Weights of a small mixture-of-experts language model, trained from scratch on English Wikipedia.
Size: width 192, vocabulary 16384, 29.2M parameters.
Below are experts of layer 7 (counted from 0) of a mixture-of-experts language model. Rows are named gate (a neuron's input weights, with its number), up (a neuron's input weights, with its number) and show model dimensions 0-63. Each number is 128 + 24 x the weight over its row's rms, rounded and kept within 0 to 255. Numbers have three digits each.
Before each expert's rows: a language model's description of what the expert responds to; "gets" lists some tokens that make up at least twice as much of what it gets as of all text. This comes from a sample of Wikipedia text that the model never trained on. Tokens count by the router's weight.

# expert 41
Headings and list structure. Section heading markup, infobox field labels, list dashes and the, as in ==Chart performance==, Country:, Species, may refer to.
gets: "the ", "\n\n", "==", "\n", "\"", "The "
gate0:141082141115158111155100108152118138133099112151080083120114147095153128159071095133143161112112123100081144136106167140132131123119123141157132154136170146104120176110144130114090175090154140
up0:130120117146116128108162208139132099134091141144105082175120120127107114101126133164094122180078092137179207150115109101131122097111119124113108133102162112082095118131109133124138103143126109
gate1:167116120128156184129124101118130093129152128154144129132155089109109127139139089095119162134082127123092156169135113175129143155156131107101154128142133115092104121137096156152107101142131144
up1:090139183146068161099135131137132134141140120123109129102134128107146166090144112101098140142105138133157129099157122160123084108121137117148065122166144130122105106140139148118081113143132086
gate2:133149130090101132129134120139195119146169132106097119138115144133113112136139123133126175137128109102143151067127159126091099105106143106124137111142160100133121143121148136082155117113118146
up2:132100131132151095142159143174132135099124094106122134110140109201140144145139170134113119176157133156141120161141082122145117085157173138105143141155127115155156090136141128140083124149116133
gate3:166144173135157131178146150107114122143132124130166093152118137122105123116120092107126129163126114132149132076112125138154169122123074114164195100133074172136129137120092077094120113142177109
up3:096133085146134099083099144154156139074111105141091127115168136159137133163109144088095148144146119140138110117173134102118123156157161150087114134133168130125074128123112132140132120108175091
gate4:066118154125166121117134134122126145120168141139174102164094111104143093131129138155116127181172174110190104090159163137156136101128111124084140141135157109133070158082151126115135143147168136
up4:101144082134059141158105134092105142120134117139102121090166142119142156120110143134139130126114105132079126183152135087126113163145134157167137134110142141131152162148115113170133137150139129
gate5:139146094119083096165101130125121164124130108144155099125131103091119149111133122083062124145123124115156124131116073093137152144116184074153114132113127132143142128094105100112127129094168115
up5:114112097096133148148100163125111110105111128109134115084127136145070093120160134103146114125160076119135141112106112127105142141126124137146137182109119128151108130143117094100108142126144130
gate6:164141130150116122125155140123133142159135145148126103131119132109150106155171117153112139118091145126128130166108124128109122151076119129152115137141122093093141149115120105067107133142148120
up6:151126123106149140153129114126142160117164158131135118130109110111110101103125109107133191125127079150078144109101124107129165137126112190188128119102092140147152143156124146104097127083063111
gate7:117113133147161139112128103110166115112088106185105130161134135131085143091142115125134122106107152132087130104158104165144130135175101103154151139144129137104162155130151121157123128131123083
up7:155079112155104128117132158141136101155139103137129090160116123120145124156132197108151126161118120159103121143150134063139186119107106151093140206126113091093105122145181120121103100162129144
gate8:128116145100106151145179119130165156147105145145138095149103130132126101176148121140146139132113124134114148096108123131154120129120140113156148122087110087113112163114129143147124119123155090
up8:121114108151110105127128121137122132132140102109125148108148117090135130091099101149122138119177095140133113091102126153126112107132098112165099159132096119171131123136133139099139116150134149
gate9:104122135148129120093106127140130165101114131099131094165148082160150122110120121144108111129124121114152120141141144095103132154120117126131116092118122183173126157114145105144112127103145163
up9:119117129165136144160078119085131158129103122108157132118081112155141087169067154137120149121100112144148147127117153151166146091150141125146129129149128124132155138148119126142083118172088126
gate10:082164104118158135105150108101146151105122107141083119131154142123113126101132149150103128148133114150146136144104119146090093173102107114098085107148158174164113160148122136106127112138108117
up10:139094157120165112156098106143124128154182096138147093102163103096147095103115167141126148121152167092118096148112113117165077145096180127134120138102138118124130158128074134114127146145109131
gate11:156126148155113138105161120149127162119123118115100150162116135083160161168109109120146147140178127125135102139090126142149130152126125098094112128136095104070166141114142130097153120165141119
up11:119135126121157091160119102120140119109129071099136128167116173139109143106120124118127139136111128122106130068127074142070116105159091115138157057111125131143121144124111122142117147142119132
gate12:128150144122155144121160145139144116095111089125119106125117116171133137113118101102113141147138131117116110121126120146108104118145131120144101126146112179140128124089107103134142104182170167
up12:118139084143112115155164126144109138114112124136094175150169145110156093119142152121147142142138135162124122154142130157147124148139139158125148096128092118072156148125123144152160161136120118
gate13:103165133130144149112129131126132134082116125130114091135129087116119156122164135152148141132147119129088159151130118163124137126122115126110165094170081136122122140106145121159138125075172122
up13:132114128114131099103116144118131135133137108112146089129132140167124141150161127138127108121090067095146104117142119142124113159124115118141129164110100157161153082138147110135167136173124162
gate14:135108161107136084100147107123127142101151117141097128105174084052123125077131143148109187127148138113118135153121121141157124101102115134153139132108139133139115197182144154101072108102083160
up14:127107149154095121114103106141099142116138113089172112081108119140082145156107112111125118177132172108104098142101120149135112104117147116145122158105125134137168146168126164187125101142144128
gate15:148145152140163100140115166112128128120137094141109145163177162141121108116136117141095143164138150107107158109131073149122081137158124115143122142108140112107086173139080090127134133126152105
up15:124139107136126128148125130166132145138158155142122164130120079160143130108113169100107122120148116185129095115149176130115120152168149050100135145120145091159122124075091157159108154145120137
gate16:115111141146131084138119116155138156100163099131101125088093095138119116120153135100125130146109131115137091140109113121124094152140149112123103129140126119156133124110124122125132160105112101
up16:110140144118120124132143120100082159080143176145132078119123122182118085104143149145141159140106119133126145182154109119132143087129142126165156122135162096138167125127171143119144147122128066
gate17:144117124163113174137136147136097111142132142114147159158142079154096122125097116104136166139128152116121115109109083114174152160159136153137144116121123146133093125139106098153093115102181103
up17:132101109104137141149106136159105150113121135118163078157143123185145112126130155146106185109137117100149121125139106118126128133130143105154147124138129101146107132137120145131118142131139126
gate18:137111143120158123088118139154143154121127131139123084120159143167086093127124148126133124122150126114130123125145162131112127134119097079139151102108117100108144137122151099129138120142113150
up18:143119126136128105112140121135110146142148131138156156115157107115171138187093142155143115115092132199114104076148126114104125143144136111122141136179144121112144125153153136141150123122130121
gate19:139122183135149137120131149137165148118154136145149120139126128092126149153180110153089131135100122151139146126085174106137145138099155101101133158119125128143104144110137119134145116083110114
up19:117167099115098165120114101157119104101125136065128141175151145131132182139109138119128139146120129102146100105146124155133142081107117147127123151162135134131105171139099120103105129133129156
gate20:166131118086124083170126094098084178160156138149127123098115121130123142137117066127137151131102112118096099119126114103066113167128109179149122127132130102120175119124123171128113109114157102
up20:137151139134146144111131134152146134146122119107156153115147097124105113062116070130142086132120097127139096130110099146121155125084089156063135127106124185126105122114111137100119118135101117
gate21:137100165134132123116149114094121165117103114180088179150109111079140123150133112129138145164130145131139107117111097135129146101103145110144120094166142133147111106098157096151102157099140094
up21:105141112118153142153169114157098147116176124143133084139111105107113161141139127121104097121179129160112146114132130136142125131111152154131139135160126127142155158103137112141103150100105136
gate22:152141128141123147139144193065049120142092114167118142132076141181137130172129118124147107123100169109113157106144107148126109105129078074108120149125127168186101157147130110120102088171124087
up22:124129118093121117118094126112107143160109108113171134158112138131139143156088140119118182145111116128149154133118141135137084163147100156078140093095131133145122111084111141137126099131090148
gate23:100163124128083073093135091137107148158103137146124125120132144136141105146102126128084173152130122146149139125097127103186155098098141147129105094140093132101118186124131106126130154141223136
up23:174114133114126110119077104134148120115080097095109138145105150144124150103086100131148131116119151109105110162121114151167080160128124121083153102123126127164138130146125089152135129152159150
gate24:151119132119114137081125129130169200159139116148141140098168129141128121120128133080141152143129128106148112137105102145119114126092108135119128085121121136113114140095064137131110125104146151
up24:129142169109094123138092120129124124178100114141077133141093123135134099141033157086121161133130129137135173094135118141161132107148146093109115106116120118121136145144121110180162164154123137
gate25:134092130082150154093179109147113134145150104127138094140149113118151082127151147165154155143141165153160103145103102122169140087105098160118139120174108126101101179111123135097122084111190131
up25:147091138098117134119135135140098118151116131139130158074151127158140121107100147118060130113109099128112137112141091127107146121184108123106119153111155096123179116133148094137104111123131112
gate26:109092144167130053112147099119147076130118136121125116136166111129104114113127105139081150136068152072106096151127100116167107126126150127072145100136129118136139071100119147115125162116165163
up26:135107137141143140150126122153125121097092130122116149118114113114103106138139152124165094136155118073125092150149159120140131141154113134109150076098087082111122142078121154127159156090132131
gate27:122152148111090060103143137154144114100098151123126081125122090151148123117081105097127135105102103103132170134129137167117128152132116093138122119147113152103096155130125127147095097157126150
up27:131152164102133180091106115164100102113131149132131093159120135136136132114136134114149119146131129081107107148142124126111133095118147139177133104170115107145120143181159139102128120105158120
gate28:113125160141116131145149123098132103188176129156129165155123150142101098142124120137104112102162119113098083113153113138168121107135124077133147166108147142126116087128101121088107166105160130
up28:160122124113180143149124103101150109117113108115101143093134097189143107109090155094125134157119152088128141103099109106119132127125125095117078135119095159135116110153103115149086122158097120
gate29:134111122138142119165119115094147134178125109130125065150147129094099166150126100088156155106084175080174131138113104093129142155133139120106144098127104104096146129123132146150085100058145129
up29:101154159132126102164157115125105142127084150134175100101131107099093118141136138104132162118129113108167144154108123137127143147166113117073111111177147160087167108120138117162191102127124135
gate30:101105120140109117114178178115150170155127146160129114138129100112122126099078139153094143143127165122142091098128137128116123150142120145126158160125121103117092159099128130148144159161159133
up30:149145161115109135101135177159133117123151144121110124126134081150114124147102118115162173076148123103156131141156115130111112167123108095148142149156111144136119137127191111110124163129123120
gate31:129143119126144129114119165164132111139143122125103115087119143121155136155137125164128165119158119135137133129127134145122114108079079153114096118157119134128116127128109117130098069162144104
up31:141115134180126078110110156178142144130085130111092140085101108149149128128141113133056137130124172144112105126108130163111108090157104117119130115135127184107122118139150071114101124138133102
gate32:103098125108137082108104139119163114119114132123127137115122079086119147132117116156103115160107105094110091132157107163120119121132098112149125144126169180140096088103114133130163145128097112
up32:108105164125154189137127137103123174161146160115147117137165145104146098158131145127176153116118102134153105097105131119103105099122122144142120138128115106095133159118157146170128125106163103
gate33:159138118133128117115107101129093117150116176125145105087099124163108151150155109120102126185100136117104134126168101142107146161144094114125119173152126145157096151131141120136128170167143127
up33:132139139124176130112137115142135152149103128143124118133149150100105154094124111119059135117131116119113098093148127100147104116111124102130120110119127181117146127094135108109142120158099091
gate34:088097185098131135127111172140099136136175127137133144101137154131120118127183137116101156110176176128131182137113154126121132137123153145134084153101128132149125176160122119150125113107156176
up34:115098121067145148149181167117153146119097085121121152142096114153148169169142129085138162114170161143144139149090144153124109109156118136125089151112118140114186136161138108127126115139104161
gate35:148159185175079102137121130127133112176146123158102111164145125142156123160139170135104140144145146123112138120135142138077123146150118101098097146125141134133121127138102058084124121120139088
up35:112132208193092101129132132171116142119109128100142107143144101146090127103148128096149134140146142108174115150152102107123135121137099109105130133150154097106141137159099136126152120127114141
gate36:159140122108141125134120135102128184151129072112168144178109136157132137131120147106161134177119143112143126107163133142149087115142100131130137138147162140167145164161125099152108158062109105
up36:107079174086142132130125160129122120100160094139125136140083152137109137152102111140077136135168087140091152118105134134106122096095164166196134145080104123115163069153089116093166180107169086
gate37:108088158130130201144156136100113179154126101113099108160142145149164135141140109134118145116118152074098130164172105137147130127088088138095131145136144138103101114122141119108163130101117158
up37:146094163132147137133125100119108142132140110150107115162142134116170108105117073089095162121147130117139131143187107087151116153122092140105150134128124157119102112129125111122153127153137134
gate38:143128131119185116153145141090161100155148126096117131142152114140129130180114069138145129109076162142121117136158148123130095109105164111109167101155154109124122133132130110119143161136140147
up38:144119110140185158111118139114167130115151114128118187088144102099129101153156139068141099134122148145125140113134147119117114183108154095115140097145145103114126108118133121161146145117079178
gate39:164135109165152135150163121164134155128128162117145084095138135189101134106109108115169137143131092121130140152167114171130144131132123101098113127108168122134143110123133113121135125123140128
up39:136135124141075132137121148090133059138147145103114178144141155096140165138118156122095093140121108117144135101087164111180154096126109158101111140124101078141138088115143104086139118081131123
gate40:133144175167133126114144102100141132110160158146113105139095119124105130143144124105108136081141108093108129134116105123140153128143094173139154137124121120146096143126135088150138153117127116
up40:115093145094138145113181112119092143163169149095136136151123108132136110125165133110136113127127098129115188097115145171165130093144097110151175080125133131117102171128130119129163104115096144
gate41:131129131170122113125167131127101112130105098122096119115161149101104160103124143163099156126170112125124094130101109148134070138106130167175154100171137104163127082160140101132161137136135090
up41:133128114085145156121152146123133099109105105095110139078141143174137137071133125144166128124076128093153121155124113137095135104092141122167145124135136128153121134146109113148162175133124103
gate42:134113126113148146146105137085101097148117087151116128113133108115114160140107131148138143128135088120112095142107136163173178130153135087130147146104117121149116163117105133114136127140102152
up42:107117130134130175146149128152178145159138123132167144146099148130140127132149124117112104160150137086131112170139116121113104125172145103166120111164098139124143147141150095096102128173191150
gate43:140133171191142110162122129171129159125151117100120075118122182126135151134117128097097154109093131137118130108123108122126138164109150125122121143113138116114112179110138121104114131158117151
up43:083097178158169137140116133079119127132129135130126158149113123087091089098140118168191172153137117180098110098155129109126139139122154141099126103103119113153153091131121148105107109126141126
gate44:096129089160117166118103150120117109139146143102139069117167157140113122159158110115100078131111133139112148126160123120137125106132113121149098138100155155122110162181143137125106124152098135
up44:128105120140086088147114199138103119120092119068150124148108141149103098122112129116151125136123133154149110131142115112126127122090108183140094129086125160090108120146111174168120091125137169
gate45:121156146144148173103115162112118174099158137131142127152109122109118104112115104110158122157124142053123132125145116117123110105154131117140091156152144140187174134124089089144080141150140191
up45:109142133120122171100125116131180132153131157137153105080134156122154151155110099133123139112126139140117149146172126106074155121125145093123122146140131139153111126101100072124214093104178149
gate46:160140123139131151108158131157104109132098161143118126104130098101101157098129124132148164160128143160143155138171134136135135125153121119160177091124129147126128117095100112102154098144106091
up46:089133145133117141152128078135167151103153146148106157166101123118133144111149144117143110134145101119114103117183122110102136150087129142125146125124120155064122140135115123168158106120141141
gate47:098120154127109095145129154115113128166119124149143155113125074142138129131135132139137115081112140098114114112128117156076085127115162138114157125141151109080108170102108160109139132100148137
up47:137142136146100112100122156123100124115148165116140100118086128124153149080092127152104101125106124106127098136142143109171127097098120094139121138094150126142113112157163105130182139118110111
gate48:118126133149159132175164141109122167111131136121152129138111167161107124169146116167149137118119118112184135115122133080160135141159123126156147145122138144139121110131132143101124143114146112
up48:146105122128133115137134128098125114106141120129171119198125143155131122163102115140123137130125111161104112121112137148165144124100170093173112130116117146083088162136122135148181115057145094